config = dict(
    norm='rmsnorm',
    optimizer='soap_variant',
    seq_len=1024,
)
Below are experts of layer 4 (counted from 0) of a mixture-of-experts language model. Rows are named router (the router's row for the expert), gate (a neuron's input weights, with its number), up (a neuron's input weights, with its number) and show model dimensions 192-255. Each number is 128 + 32 x the weight over its row's rms, rounded and kept within 0 to 255.
After each expert's rows: "mostly gets" lists some tokens that are sent to it at least half of the time. This comes from a sample of Wikipedia text that the model never trained on.

# expert 58
router [104 107 145 123 112 142  90  90 105 118 129 176 142 167  73 146 165 143  71 137 173 156 137 147 135 135 159 118 132  94 182 142 120 112  89 190 186 146 139  93 176  98 119  93 102 151  98 112 116 139 182 139 109  95 105 120 101 128 152 163 172 158 163 106]
gate0 [113  97  84 152 151 111 118 104 135 145 121 137 141 117 170  64 127  66 114 176 140 135  93  92 151 112 155 143 143 134 167  34 147 157 114 135 164 108 147 144 118 159 135 139 161 117 151 176 159 150 171  83  97 158  77 140  84 126 154 113 135 128 102 109]
up0 [ 99 152 154 105 106 149 184 223 133 124 132 142 148 162 112 174 109 145 105 145 110 136 153 175 130 185 136 132 152 141 165 166  83 121 145 130 134 128 123 140  41 147 134 112 118 102 123 131  80  78 146 126 161 113 147 124 152 102 131 136  94 117 166 145]
gate1 [ 42 128 161 156  80 115 161  97 172 121 156  65 125  94 156 164 146 143 109 173 130 137 171 134 136 153 140 157 123 132 102 148 242 153 128 185 153 176 120  95 126 147  93  87 140 117 118 149 126 171 127 143 105 104 107 134 122 165 146 144 170 139 105 155]
up1 [122 149  97  86 115 114 134  69 121 141 153 148 141 141 139  61 149 190 168  99 129 165 143 114  68  81  97  98 121 152 140 139 133 111  98  86 155 106  89 121 145 120 111 171 145 142 144 102 197 126 141  94 133 141  98 154 134 129 122 117  86  99 111 115]
mostly gets: " JPL", "  ", " 0", " |", " ?"

# expert 61
router [157  91 109 109 101 101 124 139 165 136 107 127 102 147  84 172 111 100 116 159 107 193 173 138 128 120  72 137  48  95 163 201 115 148 146 152 222 119 128 132 183 120  96 143 119 124  70 183 105  89 126 162 102 157 106 143 140 112 118 159 203 145 111 120]
gate0 [151 132  78 148 110 133 121 171 140 132  96 123  77 136 108  94 101 160 116 109 180 147 170 152  45 106 139 131 143 143 139 137 107 118  76 145 124 134  96 150 182 111 142 108  80 154  46 150 175 134 191  87 110  95  94 200 112 124 125 159 133 125 118  89]
up0 [108 145 104 104 123 157 146 127  88 136 134 136  96 106  75 133 172 164  95 111 134 131 145 137 105 128 114 162 152 145 158 162 171 139 149 116 117 173 176 145 107 184  96 138  95 121 196 144 119 106  98 116 110 193  91 131  78 160 177 139 135 132 161 141]
gate1 [143 114  97 144 151 104 120 120 133 124  88  87  59 109 129 161  63 109 105 141 132 113 128 112 134 178 149 156  61 110 141 104 177 118 107 153  85  88 131  88  95 152 142 164 157  40 127 188 139 120 151  98 118 165 159 147 122 156  95 147 151  61  95 118]
up1 [ 85 190 109  99  79 119 125 145  49 143 153 174 208 166  90 121 135 207 112 105 104 109 120  86 159 106 152 129 151 129 117 104 120 153 111 123 140  92  89 171  78 118 124 105 141 188 174 109  76  91 103 146 138 131 174  77 147  81 131 143 177  80 106 159]
mostly gets: " \"", " $", "$", " '", " “", "<"

# expert 32
router [207 141 136 102  81 131  81  80 170  93 117 145 160 151 183 167 103 162 113 152 190 118 131 142 185 129 143 138 122 105 125  88 124 107 103 142 136 146 125 116 168 106 107 125 126 159 125  86 121 115 113 124 140 119  82 134 173 169 185 191 113 151 145  55]
gate0 [101 157  83 122 109 143 158 147 141 108 123 116 158 148 149 149 138  85  94 121  99 126 145 113 115 156 185 108 163 119 121 114 151  68 115 167 105 164 125 106 108 113 150  94 111 119  97 138 189 140 123 190 132 137 124  98 164 102 154  90 112 178 113 147]
up0 [180 102 113 156  91 113  82 144 105  79  91 114 130 179 123 132 116 118 194  67 105 145 158 150  67 120  91 138 114 164 138  79  79 148 120 104 115 107 129 180 178 147  85 117 108 106 100 178 175 158 135 104 141 197 154 203  94 101 146 139 120 154 113 102]
gate1 [169 194 122 128 120 170 142  56 108 124 137 155  75 150 158 112 124 129 152  96 134 151 122 183 161 154 123 120 160 170 136 170 102 106 131 152 167 140  79  27 133 111 127 121 125 150 140 130 130 158 102 165 130  98 166 134 165  76 112 156 132 126  77 101]
up1 [174 160  81 144 116 122 131 153 141 107 134 119 200 113 165  91 120 111 139 151 118  64  94  92 129 162 146 137 124 120 119 115  90 115 116  97 146 137 115 171 115 191 166 111 140 131 201 106 108 145 125 175 134 109 126  89  78 145 141 127 112  70  20 140]
mostly gets: " daughter", " member", " son", " born", " wife", " Born"

# expert 36
router [123 122 187  82  62 136 136 129 113 129 134 146 139 140 181 137 130 139 130 118 155 136 113 117 145 118 126  95 153  61 111 182  74  74  77  99 126 112  83 189 134 145  36 143  99 151  83 111 115 114 138  85 140 147 119 181  78  79 144 114 114 128 129  97]
gate0 [116  61 144 150 123 142 106 139  63 154 157 124 190  84 116 116 108  91  81 149 109 115  75 104  53 167  88 141 142 121 156 125 140  76 164  81 132 150 128 147  89  35  90 153 144 113  71 160 121  76 111 137 113 126 120 173 144 152 127 114 102 119 111 122]
up0 [115 144 165 168 133 129 128 141 164 136  92 156 101 208 145 146 116  97  59 140 187 180  96 169 159 140 111 112 147  89 108  83 153  91 103 109 139 133 108  98 140 148 135 111 144 128 110  79 160 130  97 104 158 101 181  90 122  93 124 152 143  81 167 104]
gate1 [160 134  88 173 124 144 130 154 125 132 113 152 129 104 180 103  97 143  99 141 105  79 123 107  47 111 146 200 135 101 131 111 125 181 102  65 107 131 122 112 184 163 125 110 128 155 157 104 121 137 125  88 143 170 121 172  97 121 107 147 152 151 182  99]
up1 [ 56 101 151 165 129 156 136 156 145 128 167 109 126  97 120 134  90 147 116 106 222 173 130 165 124  85 162 122 155 139 187 161 152 133 124 131 171 159 143 135  82 115  85 107 195 124 151 168 176 124 145 137 208 138 124 133 152 142 146 180 121 140 186 164]
mostly gets: " so", " well", " So", " what", " too", " very"

# expert 117
router [156 180 110 133 113 103  50  65 144 109 105 173 150 154 114 170 160 121  77 194 197 152 140 130 120 166 106 107 116 125 168 126 124 123  96 126 133 103 125 115 169 108 125 145 116 136 110 145 147  76  93 127 135 131  71 121 113  95 138 102  36 180 162 156]
gate0 [ 97 163  95 117 131 123 119  64 129 116 119 112 116 111 136 131  63  97 140 170  91 167 132 124 158 135  99 107 189  54 124 149 129 115 120 124  67 178 156  71 158 149 199  85 114 121  58  84 184 136 110 126 163 163 139  49 138 141  57 133  79 128 125 151]
up0 [167 159 114 129  43 140 139  73 103 127 141 159 157 103 146 150 142 165 102 104 112 153 162 102 121 146  51 170 101 105 106 117 119  86 145 134 145 123 188 121  98 114 161 116 125 209 132 120 119 153 184 157  93 165 143  85 115 152 123 126 140 127 128 102]
gate1 [103 122 124  86  93 173 215  94 164 145  78 139 129 153 126 154 115 173 131 148 110 153 119 105 120 192 161 110 161 147 166 123 105 136 172 135 154 106 117 155 129 131 125 139 114 178 117 100 131 145 151 151 146 180 124  96 192 163  76 167 212 185 181 160]
up1 [142  51 140 140  94 137  39 155 102 164 157 118 124  80 100 106 120 132  67 112 121 113  90 161 159  95 134 138 118  87  75 135 160  95 128  54 115 110 110 100 146 175 132 143 177 132 103 162 113 147  80 147 167  94  97  38 107 142 148 119 100  90 127  87]
mostly gets: " named", " called", " appointed", " won", " signed", " gave"

# expert 59
router [188 123 129 158  98 105  77 141 138  94 131  94 156 121 136 129 169 121 115 108 153 165 142 147 163 149 153 121 113 150 165 138 104 126 169 197 137 133 129 119 139  97  65  74 195 118 118 190 116  90  46  58 160 115  81 188 128 169 194 145  69  75 163 145]
gate0 [ 73 110  98 133 146 157 172 136 154 138 157 158 107 123 122  84 106  96 154 130 102 109 155  98 165 138 163 157  79 105 117 137 154 110 114 123  92 139 109 163 127 155 138 135 139 199 125 150 166 120  92  88 153 113 136 124 114 178 168  88 104 133 117 105]
up0 [100  69  80 175 163 130  92  93 134 182 127 119 101 109  94 101 116 123  57  92 136 109 124 123 106 119 153 136 140 149 132 189 145 134 152 111 123 190 173 143  68 133 143 171  99 208 158 132 122 104 150 122  88 121 108 111 102 121 164 159  85 142 152 176]
gate1 [180  99 112 168 102 103 108  93 137 112 125 164 120 145 122 147 167 120  77  86 166 145 212 133 133 112 144  69 162 126  98 139 155 156 164 123 151   8 133 117 168 105 187 157 180 140  79 145 216 128 162  82 180 130 102  89  91 163 201 152  52 102 152  82]
up1 [108 122  84 148 158 183 116  80 113 120 152 120 131 121 107 144  85 148  93 160 153 149 145 112  87 156 143 146 158  89 154  71 123 124 110 113 191 106  82 131 110 103 113 143 155 156 140 195 207 133 161 110 185  86  89 117 154  88 162 101 112 174 124 170]
mostly gets: " China", " Canada", " Romania", " Russia", " Italy", " Africa"

# expert 15
router [135  94 101 148  71 129  99  98 182 140 108 125 120 147  96 120 145 142 133 183 123 145 106 133 178  74 149 108 135 160 143 134  97  47  54 156 157 118 179  95 188 105 119 114 128  97  87  87 116 148 107 144  74  76 108 128 175 130 104 126 153 158 172 101]
gate0 [104 119 118  48 116 143 166 142 132 126  97 183 111 110 114 157  90 126 146 120 152 144 167 150 167 158 120 114 165 127  81 110 147 155  86 164  84 111 133 188 139  82 173 102 145  92 135 124 147 137 126 162 180 150  92 122  63 171 112 107 160 121 145 140]
up0 [154  77 141 158 136 120 149 118 152  69  91  93 141 116 134 157 107  90 115 103 138 135 161 163 111 133 141  94 158 131 174 144  93 137 139 123  79 160 112 145 145 170 116  91 127  99 158 109 173 133 101  98 136 126 108 107 117 125  53 127 123 106 116 184]
gate1 [126 168  92 142 107 213 111 107 139 121 112 161  90 121 127 201 124  98  95  86 112 110 101 126 125 150 111 116 167 153  57 173  94 102 166 132 157  98 156  87 115  96 108 105 115 156 106 129 146 160 119 128 119 109 166 114 145 116 111 137 199 156 150 130]
up1 [140 154  97  90  88 135 132 116 152 207  79 141 133 152 136 165  68  84 164 151 102 110 136 147 144 107 112 117  82 128  85 142 143 105 120 135 120  85 162 167 137 165 117 125 139 150 123 135 150 163 146 108 153 167 118 170 140  95 176 159 202 146 139 147]
mostly gets: "′", "00", " .", "04", "44", "57"

# expert 95
router [154 124 126 128  98  86 104 125 154 143 116 102  82 163 106 143 143 115 108  66 155 167  94 136 148 197 164 120 123 119 110 110 159 117 132 156 132 160 143 154 147 118 121  65 130 109  87 177 125 112 101  57 106 128 119 113  97 171 162 139 108 105 112  79]
gate0 [212 162 143 113 162  86 147 119 151 125 159 155 136 130  85  66  77  78 102  62 141 154 126 159  88 152 131 112 105 132 149 158  62 151 146 156 159 116 161 111 131 136 116  82 124 105 153  79  95 165 174  75  69 129 118  81 114  87 116 119 127  83 125 129]
up0 [ 67 123 132 124  58 125  90 151 156  73 181 119 174 144 137 168 119 115 144 150 121  97 157 111 132 132 121 143 129 148 112 146 123 118 177 120 155 124 161 156  78  94  70  51 119 149 109 149 168 171 112  98 115 124  73 103 127 112 109 187 107 119 109 171]
gate1 [119 178 141 153 109 116 148  88 143 139 133 161 109 141 126 146  90 113 124 108 158 125 142 164 168  78 113  95 133 104 189 188 174 174 169 139  83 136 180  95 137 153 122 111  92 152  47 139 151 100 100 136  66 213 136 106 192  46 131 186  98 165 108 122]
up1 [126  93 167 128  95 134 129 101  92 147 112 170  99  96  60 162  75 117  99 115 176 134 137 122  81  88 102 186  82 141 182 101 127 130 123 119 187 105 124 144 171 140 106 153 148 168 161 106 142 135 110 180 166 126 150 124 149  90 138 108 137  74 111 131]
mostly gets: " United", " American", " States", " USA", " India", " England"

# expert 19
router [155 107 148 107 117 155 114 122 160  52  95  73 148 140  69 174 144 106 134 140 185 197 168 170 135 132 151  83 123 107 121 113 127 102  99  89 163 129 145 112 148 127  93 163 122 147 121 127 115 105 115 149 134 122  92 143  95 167 104 168 147 207 121 109]
gate0 [123 155  78 107 127 122 134 141 165 119 155 106 158 153 133 162 127 101 142 118 156 131 142 131 194 104  94 176 131 151 189 132 131 175 148  87  80 137 110 128 142  70 127 139 170 102 100 119 156 144 153  77 147 142  73 183 123  59  91 158  99 126  87 131]
up0 [ 95  94  96  93 111 156 106  99  86 127 114 121 126 140 130 164 152 134  90 106 154 147 103 154 108 173 147 151 129 151 126  79 117 139 134 120 115  86 111  69 155 191 108 105 152 117  87 140 144 146  89  89 101  94 113  93 120 139  84 143 134 103 104 159]
gate1 [170 147 143 115 133 195 153 186  66 190  63 191 161  42 144 153 127 104 138  98 137 149 130 146 128 177 128 122  97 152 148 139 187 114 135 152 145 144 150  90 140  53 132 158 130 104 190 129  95 120 150 120 143  63 102 124 107 141 144 144  94 176  89 114]
up1 [105 147 115  55 108  95 156 142  89 102 138 171 140 160 129 137 104 143  93 128 132  84 159 190 136 105  78 125 126 142 137 161 194 116 171  95 155 148 162 148 191 141 117 117 108  89  98  72 100 109 176 187 132 153 170 130 129  39 181 143 134 111 144 136]
mostly gets: "\"", " film", "”", " album", " series", " television"

# expert 21
router [136 133 101 160 153 105 120 129 167 130 118 141 140 150  89 117 109 109 105  90 163 134 103 168 149 104 151  91 154  78 126 160 106  64 128 193 136 107 134 110 137 128 125 134 100 125  81  97  88 103 129 181  75  99 124 150 123 153 123 152 139 130 173 123]
gate0 [115  98 147  85 140 185 119  97  88 121 168 167 109 163 124 101 124 141 140 166 106 209 134 113 158  97 171 119 110 106 135 102 128  86 114  88 129 141 163 125 152 189  75 143 110 147 122 127 130  93 173 132 107 109 146 124  80 126  75 114 159  91 118 122]
up0 [126 128 142  89 156  87 111 128 124 104 114 157 159  99 138 173 171 116 114 148 115 130 187 179 135  78 104 132  90 159 117 167 128 130 147 109 138 130 137 133 148 116 125 122  62 182 147  99 164  94 141 142 105  81 158 165 140 110 121 131 195 109 147 129]
gate1 [119 135 134 199  67 134 227 144  44  99 149 125 152 137 120 141  67 129 142 160 157 123 105  86  96 115 100 116 141  89 117 129 107 168 112 128 118 190 106  86 142 134 122 130 146 191 151 117  22 122 164 164 212 147 125 127 134 137 173 152  89  72  82 132]
up1 [ 90 129 118 129 178 164  55 109 192 170 111 202 145 184 139 149 140 186 133  82  89 118 138 167 141 166 121 131 202 124 138  65 122  78  96 151 130 149 142 117 114 123 159 111 157  98 110 177 180 164 113  82 113 147 136 163 158 129 121 108 154 165  91 163]
mostly gets: "19", "18", "$", "17", "}", "′"

# expert 4
router [160  93  65 116  91 101 120  78 169 154 108  96 138  90 137 164 153  73 122 167 178 173 156 128 127 151  98 112  88  82 118 133 154 105 107 180 133 132 120 139 112 104 124 147 107 118  94 165  53  93 134 143 138  94 107 131  97  93 107 179 157  85 202  98]
gate0 [112 130 143 168 168 131 144 181 147 131  93 121 163  68 145  81 135 109 116 128 115 126 186 144 109  76 109 130 204  67 162 142 108 173 153 113  80 138 162 131  96 178  40 125  74 137 110 106 154 126  73 114 136 144 157  87 102 147 118 129 146 126 139 112]
up0 [142 130  95  80 140 131 117 111 138 150 119 114  94  99 178 134 120 111 165  88  92  73 119  60 115 136 125 121 120 108 109 138 102 119 181  92 133  78 141 159 119 163 135 129 143 132 138 131 155 138 112 149 107 154 112 113  90 203 141 151 100 133 107 104]
gate1 [167 124 131  72  93 124 180 160  91 151 158 141  72 132 178 122 141  87  88 110 148 122  93 155 136 164 109 127 142  86 133 110 144 179  92 133 143 148 143 122 136 105  41  95 126 139 181  61 118 173 129 157  48 104 153 155 122 138 100 168  91 103 118 123]
up1 [154 169 110 121 172 144 177 174 148 143 147 169 100 139 169 138 116 174  97 123 137  87 185 130 129 111  79 141 109 153 184 136 148 113 148 157 177 156 118 119 146 137 130 156 134  61 183 172  91  91 165 149 125 171 179 107 153 143 123  88  86  87  54  90]
mostly gets: "nu", "che", "ak", "iti", "amic", "rod"

# expert 114
router [131  92  93 117 183 135  70 112 170 107 124  85 117 133 172 198 159 101 115 144 161 141 118 155 100 168 133 106  55  68  30 162 126 116 125 190 132 111 149  71 142 106 130 153  86 144  89 151 118 154 130 106 121  90 110 144 114 154 147 174 123 109  92  82]
gate0 [127 160 112  91 131  80 110 150 119 134 156 117 125 154 146 127 143 112 177 124 138 128 139 115 108 142 135 107 159  99 203  94 167 190 129 118 125  97 147 123 150 121 116  70 110 141  92  79  98 136 113 115 149  90 156 107 145 107 108 159 128 131 118  67]
up0 [123  98 145 157 137 180 133  81 110 100 126  99  50 136  93 124  82 153 149 115 130  99 132 149 168 223 164  45 125 119 111 142 131 154  94 113  95 183 140 109  85  68 150 130 159 109 145 140 131  93 111 143 166  78 135 114 121 126 167 112 133 162 169 111]
gate1 [138  95  63 133 145 120 163 134 136  76 106 105 144 214 100 149 151 145 139 134 156 126 120 150 104 118  82 181 156 139 146  73  57 110 172 134  66 128 117  75 122 110 124  99  79  50 171 117 102 170 184 133 158 157 165 189 118 127 113 155 110 119  83 121]
up1 [ 65  83 149  68 127 134 152 141 105 149  70 118 185 188  78 146 170 131 108 148 100 199 131 137 174 115  95 157 157 118  91 103 140 135 134 128 110 132 156 121 108 141 132 116  61  85 136  92 175 107 159 179 191 120 166 166 108 199 124 158 154 155 102 119]
mostly gets: " During", " However", " following", "After", " before", "During"

# expert 65
router [144 139 131 195 112  89  88  90 100 116 137 143 111 199  92 108 122 150  92 105  98 154 173 121 127 122 136  79 136 133 127 149 201  82  65 214 157 100 112 134 181 168 117 133 112 159  87 123  74 143 159 134  80  91 125  99 135 129 171 156 116  63 169  95]
gate0 [130 106 133  80 193 188 182  93  89 113 135 136 106 155 163 136 176 113 162 170 160  92 107 151 162 142 157  97 148 126  39 179 143 126 167 128  68 162 134 117 169 162 158  99 104 168 147  78 156 126 149  99 169 155 100  86 130 195 124 106 118 123 124 115]
up0 [148 115 114 179 130 148  72 152 122 107 151 130 126 190 127 149 156  41 161 115 162 114 184  33 117  87  95 116 132 144  95 123  96 119 135 125 178  37 126 129 105 100 123 190 140 124 129 134 145 112 129 164 105 114 223 178 123 126 127 106 148  79 137 166]
gate1 [150 187 124 180 111 107 123 110 113  86 113 161 130 116 166 162 109 119 135  87 164  62  80 110  84 113 124 163 145 111 105 169 118 117 135 138 135 121 109 123  97 128 121 112 133 118 155  95 102 135 105 108 160 194  85 151 127 122 144 112 102 110 152 137]
up1 [179  89  65 106 183 123 132 139 119 116 118 137 100 141  84 135  90 154 103 121 167  93  91  42 151  44 130  44  92 176 122 105 107 104 133 125 198 122  87  88 152 112 128 160 129 149 161 137 131  97 111 118 164 171 123 101 152 129 111 137 145 169 107 105]
mostly gets: "See", "aged", "  ", " Apps", "loan", " 0"

# expert 77
router [192 130 146 114  77  96  41 111 152 133 134  99 125 149  78 169 168 147 127  80 142 105 110 128 138  97 140 105 129  93 188 160 101  97 103 170 174 131 127 153 173 162 128 101  88 113 102 105 143 105  77 188 133  54  96 113 140 136 153 162 126 139 178 141]
gate0 [169 128 153 156  86 151 111 126  47 155 149 115 161 203 127 115 123 158 168 130 141 103 133 109 128 102 108  59 136  97 134 109 178  68 132 132  63  45 142  92 157 107  86 102 160 147 153 112  45 142 120 128 152  95  82 150  92 144  64 142 145  57 148 158]
up0 [123 150 123 124  94 173 109 195  94 101 152 118 111 136  82 140 139 117 108 106 137 128 119 133 136 128 121 112 118 144 131 175 101 151 133  99 159 131 145 123  88 104  95 123 192 173 167 137 148 161 131 172 160 148 139  94 150 122 141 189 145 192 138  96]
gate1 [153  63 133 136 113 102  93 161  85 116 193  82 132 159 141 103 208 130 127 113 132 144 158  98 157 155 111 104 155 155  92 122 232 128 115  77 145 162 108  89 122 125  77 123 171 112  34 107 132 136 138  87 158  85 172 162 110 117 111 163  72 169 101 144]
up1 [144 132 164 136 147 159 109 144 158 124  69 134 105 163  75 137 166  79  89 142 116 147  84 157 119 101 112  69 181 112 155 186  65  87 133 126 115 141 138  71 177  84 104 142  91 145 142 132 188 135 150 135 113 127  75 150 166 123 142 128 175 147 108 105]
mostly gets: "″", " −", "500", "44", "54", "43"

# expert 17
router [142 101 115 101 123 128 121 135 146  49 135 124  95 146 168 192 198 100  90 132 137 158 153 165 137 200 104 168  70  42 144 157  76 114 134 122 195 146 153 134 175 148 155 184 101 108 133 125 105 136 107 116  90 117  82 135 138 119 126 197 162  89 150 124]
gate0 [175 137 169 156 135 118 171 199 177 165 172 100 136  97 116 122 149  92 119  59  89  86 103 124  89 136 103  95  92 149  83 157 131  78 118 145 145 163 108 134 151  97  56 130 144 161 108 123 159 129 119  85 144  79 125  77 117 119 133 115 128 162 155 112]
up0 [144 102  90  92 139 132 114 127 135 148 192  53 173 151 149 155 135 100  93 100 104  75 135 185  75 152 159 106 127 123 100 147 219 121  63 133 130 134 149 119  55 146 142 151  80  90 139 111 105 128 133  67 113 104 165 138 178 146 141  70 142 108 134 183]
gate1 [149 116 105 147 101 114 168 126 196 112 152 167 116 162 164 150 111 118  99 130 116 166 180 130 127  77 155 147 115 152 124 129 104  66 128 127 109 177  94 116  94  94 165 113 138  80  98 158 102 144 168 127  61 124 159 178 150  79 111 114 126 160 158 147]
up1 [148 118 119 132 170  80 137 102 206  96 104 140 123 145 145 103 125 152   8 106 132  89  86 130 197 177 166 164  62 115 101 145 148 131 101 212 141 100 140 146 127 106 157 105 106 173 133 114 136  82  75  91 135 107 111 119 101 129 115 164 118 100  85 110]
mostly gets: " \"", " '", "\n\n", " un", " non", " “"

# expert 101
router [194 120 106  99 122 110  80  92 109  50 123  51  87 201 127 165 111 128  69 146 124 132 164 134 117 134 187 158 131  66 124 163 140 113 114 135 161 177 102  89 148 118 159 116 107  91 104 144  89 103 123 128 158  92  97 120  83 136 189 189 146 157 179 129]
gate0 [189 151  91 118  96 146 139  94 180 169 118 101 127 135  93 172 121 134 156  40 124  97  80 100 139 157 195 144 103 105 123 110 135  82 110 103 112 108 152  79 160  95  96 157 137 145  85 132 116 141 164 101 120 113 141 133 128 151 153 123 144 143  91 150]
up0 [192 110 118 161 116 134 102 173 159 100 177  97 124 114 129 188  79  75 145  96 112 160 114 136 143 166 121 134  96  87 161 115 129  95 138 160 113  69 126 124 125 159 137 100  71 219 111 135  94 130  97 147 123 136 159 116  99 164 206  85 136 150 176 170]
gate1 [144 142 156 136 139 139 102 115  76 137 195 165 172 180 124 166 159 130 119 139  72 125 114  73 179 148 122 144 103 181 110 162 111 122 140 135 152 178 146 187 106 184 163 113  93 101 164 150 153 162  99 123 131  54 149 151 130 127 150 146 123 105 120 156]
up1 [153 181 179 133 107 167 115 107 164 138 105 113 158 130  63 148 121 164 141 142  56 147 187 128 113 135 107 165 152 153 119 181 123  82 185  94 115 109 108 130 152 184 108  76 163 173 145 118 114 140 109  90 135  83 179 150  97 134  98 150 128 121 131 118]
mostly gets: ")", "]", "”", "\"", ",", "?"

# expert 100
router [230 119 112  84  75 129 164 100 122  85  45  93 157 137 160 132 153 107 132 191 181 220 156 162 197 122 180 134 107  65 147 122 102 129  37 160 176 165 129 139 150  87  85 108 125 176 113 151  80 102 155 104 125 116 120 109  68 136 183 187 131 140 144  55]
gate0 [ 99  81 143 162 143 100  98 177 174 127  86 145 117 126 142 105 163 114 171 119 117  99 174 143 136 135 126 141 135 149 112 191 102 124 110  89 141 122 153 106  94 228  68 109 140 114 192 147 137 147 121  69 151  84 156 118 130 138 100 203 117 137 153  97]
up0 [136 113 120 182 180 101 142 151  49 181 132 167 146 102 125 159 177 103 169 108 190 120 141 119 134 179 106 103 122 122  96 136 134 116  72 107 170 129 103 113 115 115 129 152 155 112 154  90 126 128 103 139 105 128 169  87 163  97 106 129 161 155 144  84]
gate1 [134 121 127 110 173 100  96 141  85  97  97 102 121 113 112 134 121  84 150 158 124 119 122 111  67 156 123 144  81 156 124 146  91  83 145 136 136 132 106 166 119 145  93 121 142 146 168 123 149 106  70 152 103 183 106 169  72  42 158  98 186  86  71 108]
up1 [101  96 159  78  98 135 139  96 103 163  82 135 156 161 121  98  88 134 107 155  92 112 124  83 138 126  89 142 188  86 120 103 132 172 123 137 128 181 119 178  90 109 140  88 151 186 150 121 126 130 103 133  96 113 131 151 145 154 142  93 170 138 174 141]
mostly gets: " a", " an", " small", " large", " largest", " any"

# expert 48
router [146 166 124 137 112 100 138 153 136 130  64 133 122 146  87 137 101 149 119 148 154 150 140 129 165 145 183 108 132 117 157 188 146  69 131 124 170 100  88 124  87 116 141 107  87 108  61 123 121 101 108 141 105  81 105 154 127 152 122 124 140 111 141 166]
gate0 [176 106 166 161 112 156 148 171 118 120 165 132 159 142 107 179 176 117 115 144  85 107 118 148 141 119 140 116 172 156 139  65  70 117 175 128 181  89  63 121 122 166 141 128 130 132 148 106  87  47 142 134 101  97 141 162 152 108 146  74 105 136  88 150]
up0 [ 39 173 126 156 123 165 114 205 159 101 209 157 148  76  75 118 121 117 137 146 124  79  96  86 135 110 105 150 126 105 196 132 139 143 122 117 126 159  76 140 117 128 117 198 183 102 139 172 116  95 169 105 134  87 118  82 144 187 149  83 131  74 158 116]
gate1 [146 210 166  80 145 130 104  80  79 128 151 110 118 175 138 149 170 126  81 119 201  68 106 117 135 174 121 176 125 135 109 152 144 120 168 139 106 184  84  75 157 182 114 126 134 130 160  79 127  95 153 132 108 183 119 177 169 171 152 136 172 174 130 128]
up1 [132 124 138 131  96 128 138 134 147 124 107 146 104 163  94 188 109 133 107 135 100 118 129 119 101 120 137 127  74 157  89 157 135 153 151 100 150 115  92 155 157 157 158 191 188 115 119 114 174 171 122 118 169 151 104 146 110 137 129 148 134 110 119 173]
mostly gets: " met", " Met", "ł", " Racing", "к", "н"

# expert 83
router [154 126  86  85 137 121  93 131 120  84  89 137 118 140  94 141 178  94 147 134 130 168 107 150  89 109 108  99 123 116 156 160  98 117  96 113 221 127 105 135  98 131 101 108  81  86 133  85  85  41 115 123 106  97 112 110 120 129 144 166 129 178 182 136]
gate0 [167 153 139 114  72 118 167 121  14 127 132 131 109 133 115  67 129  71 138 112 163 117 104 135 157 103 157  97 124 143 142 126 149 171 115  89 152 165 164  91 105  69 131 132 186 162 152 164  99 130  84  96  63  46 129 104 149 132 109 114  54 114 137 123]
up0 [212 137 119 142 100 111 119  99 105 105 128 145 109 109  78 125  79 153  98 129  87 133 114 119 123 144 130  96 113 147 102 118 171 171 154 110  97 115 171 172 129  97 132 169 202 113 146 169 131 158 109 171  92 144 164 101 105 139 123 142  95 117 163 139]
gate1 [134 102 124 114  76 142 115 151 123 125 146  97  73 131 116 110 136 127  77  98  92 136 228 154 125 170 143 158 154 154 102 202 138 183 166 176 111 118  39 151 129 112 143 122 116 132 120 186 114  80 161 168 135 142 140 154 150 144 153 118  77 169 181 118]
up1 [161 103 140 166  67 151  31 156  80 146  72 149  96 134  75 125 103  86 116 113 133 152 147 113 129 173 146 132 145 115  82 124 120  81 120 147  78  82  91 158 111 185 183 168 136 104 179 154 103  99 160 136 130 119 122 152 144 168 158 110  85 166 138 156]
mostly gets: "!", ".", "?", "”", " -", "\""

# expert 118
router [168  97  84 132 103 100 111  99 178 131 140  91 114 130 105 131 165 133  94 102 150 117 157 138  75 112 144  97  96 116 158 148 144 130  89 129 150 129 104  85 183 132 161 133 108 125 125  97  98 118 128  90 154 131  65 123 172 131 111 153 108 118 193 120]
gate0 [168 205 137 152  98 102  69 207  87  91  79  98 160 137 148 165 170 167 133 129 133 115  96  97 133 157 149 131  98 105 113 125 108 150 148  61 130 119 159 115 192 119 114 137 188 129 151 148 101 137 148 128 156  90  45 112 130 132 174 142 113 113 126  79]
up0 [180 201 126 123 124 107 150 146 114 133 114 149 102 132 160 151 109 205 193  94 116 124 122 135 199 128  63 122  62 114  77 123 120 116  95 109 161 106 113  47  80 126  94 168 162 138  86 138 113 173 154  70 137 144  67 125 112 166 133 118 157 144 130 116]
gate1 [163 134 118 141 113 154 148  76 112 102  77 117  92 179 178 128 122 155 154 168  61 165  83  59 135 131 128 183 170 163 119 107 189 129 136 113 106 100 168 105 131 105 177 155  86 104 133 128 148 107 192 135 127 108 143 152 126  76 149 140 162 123 146 145]
up1 [124 161 173 128 130  89  92 148  71 155 112 164  68 129 142 104 150 131  93 125  94 139  85 162 117 209  83 117  97 128 117 142 159 160 113 133 153 179 144 156 176 123 118 147 166 154  88 106 189 185 111 129 119 127 152 126 109 126 129 121 125  93 121 142]
mostly gets: " |", ":", " :", " –", ";", " -"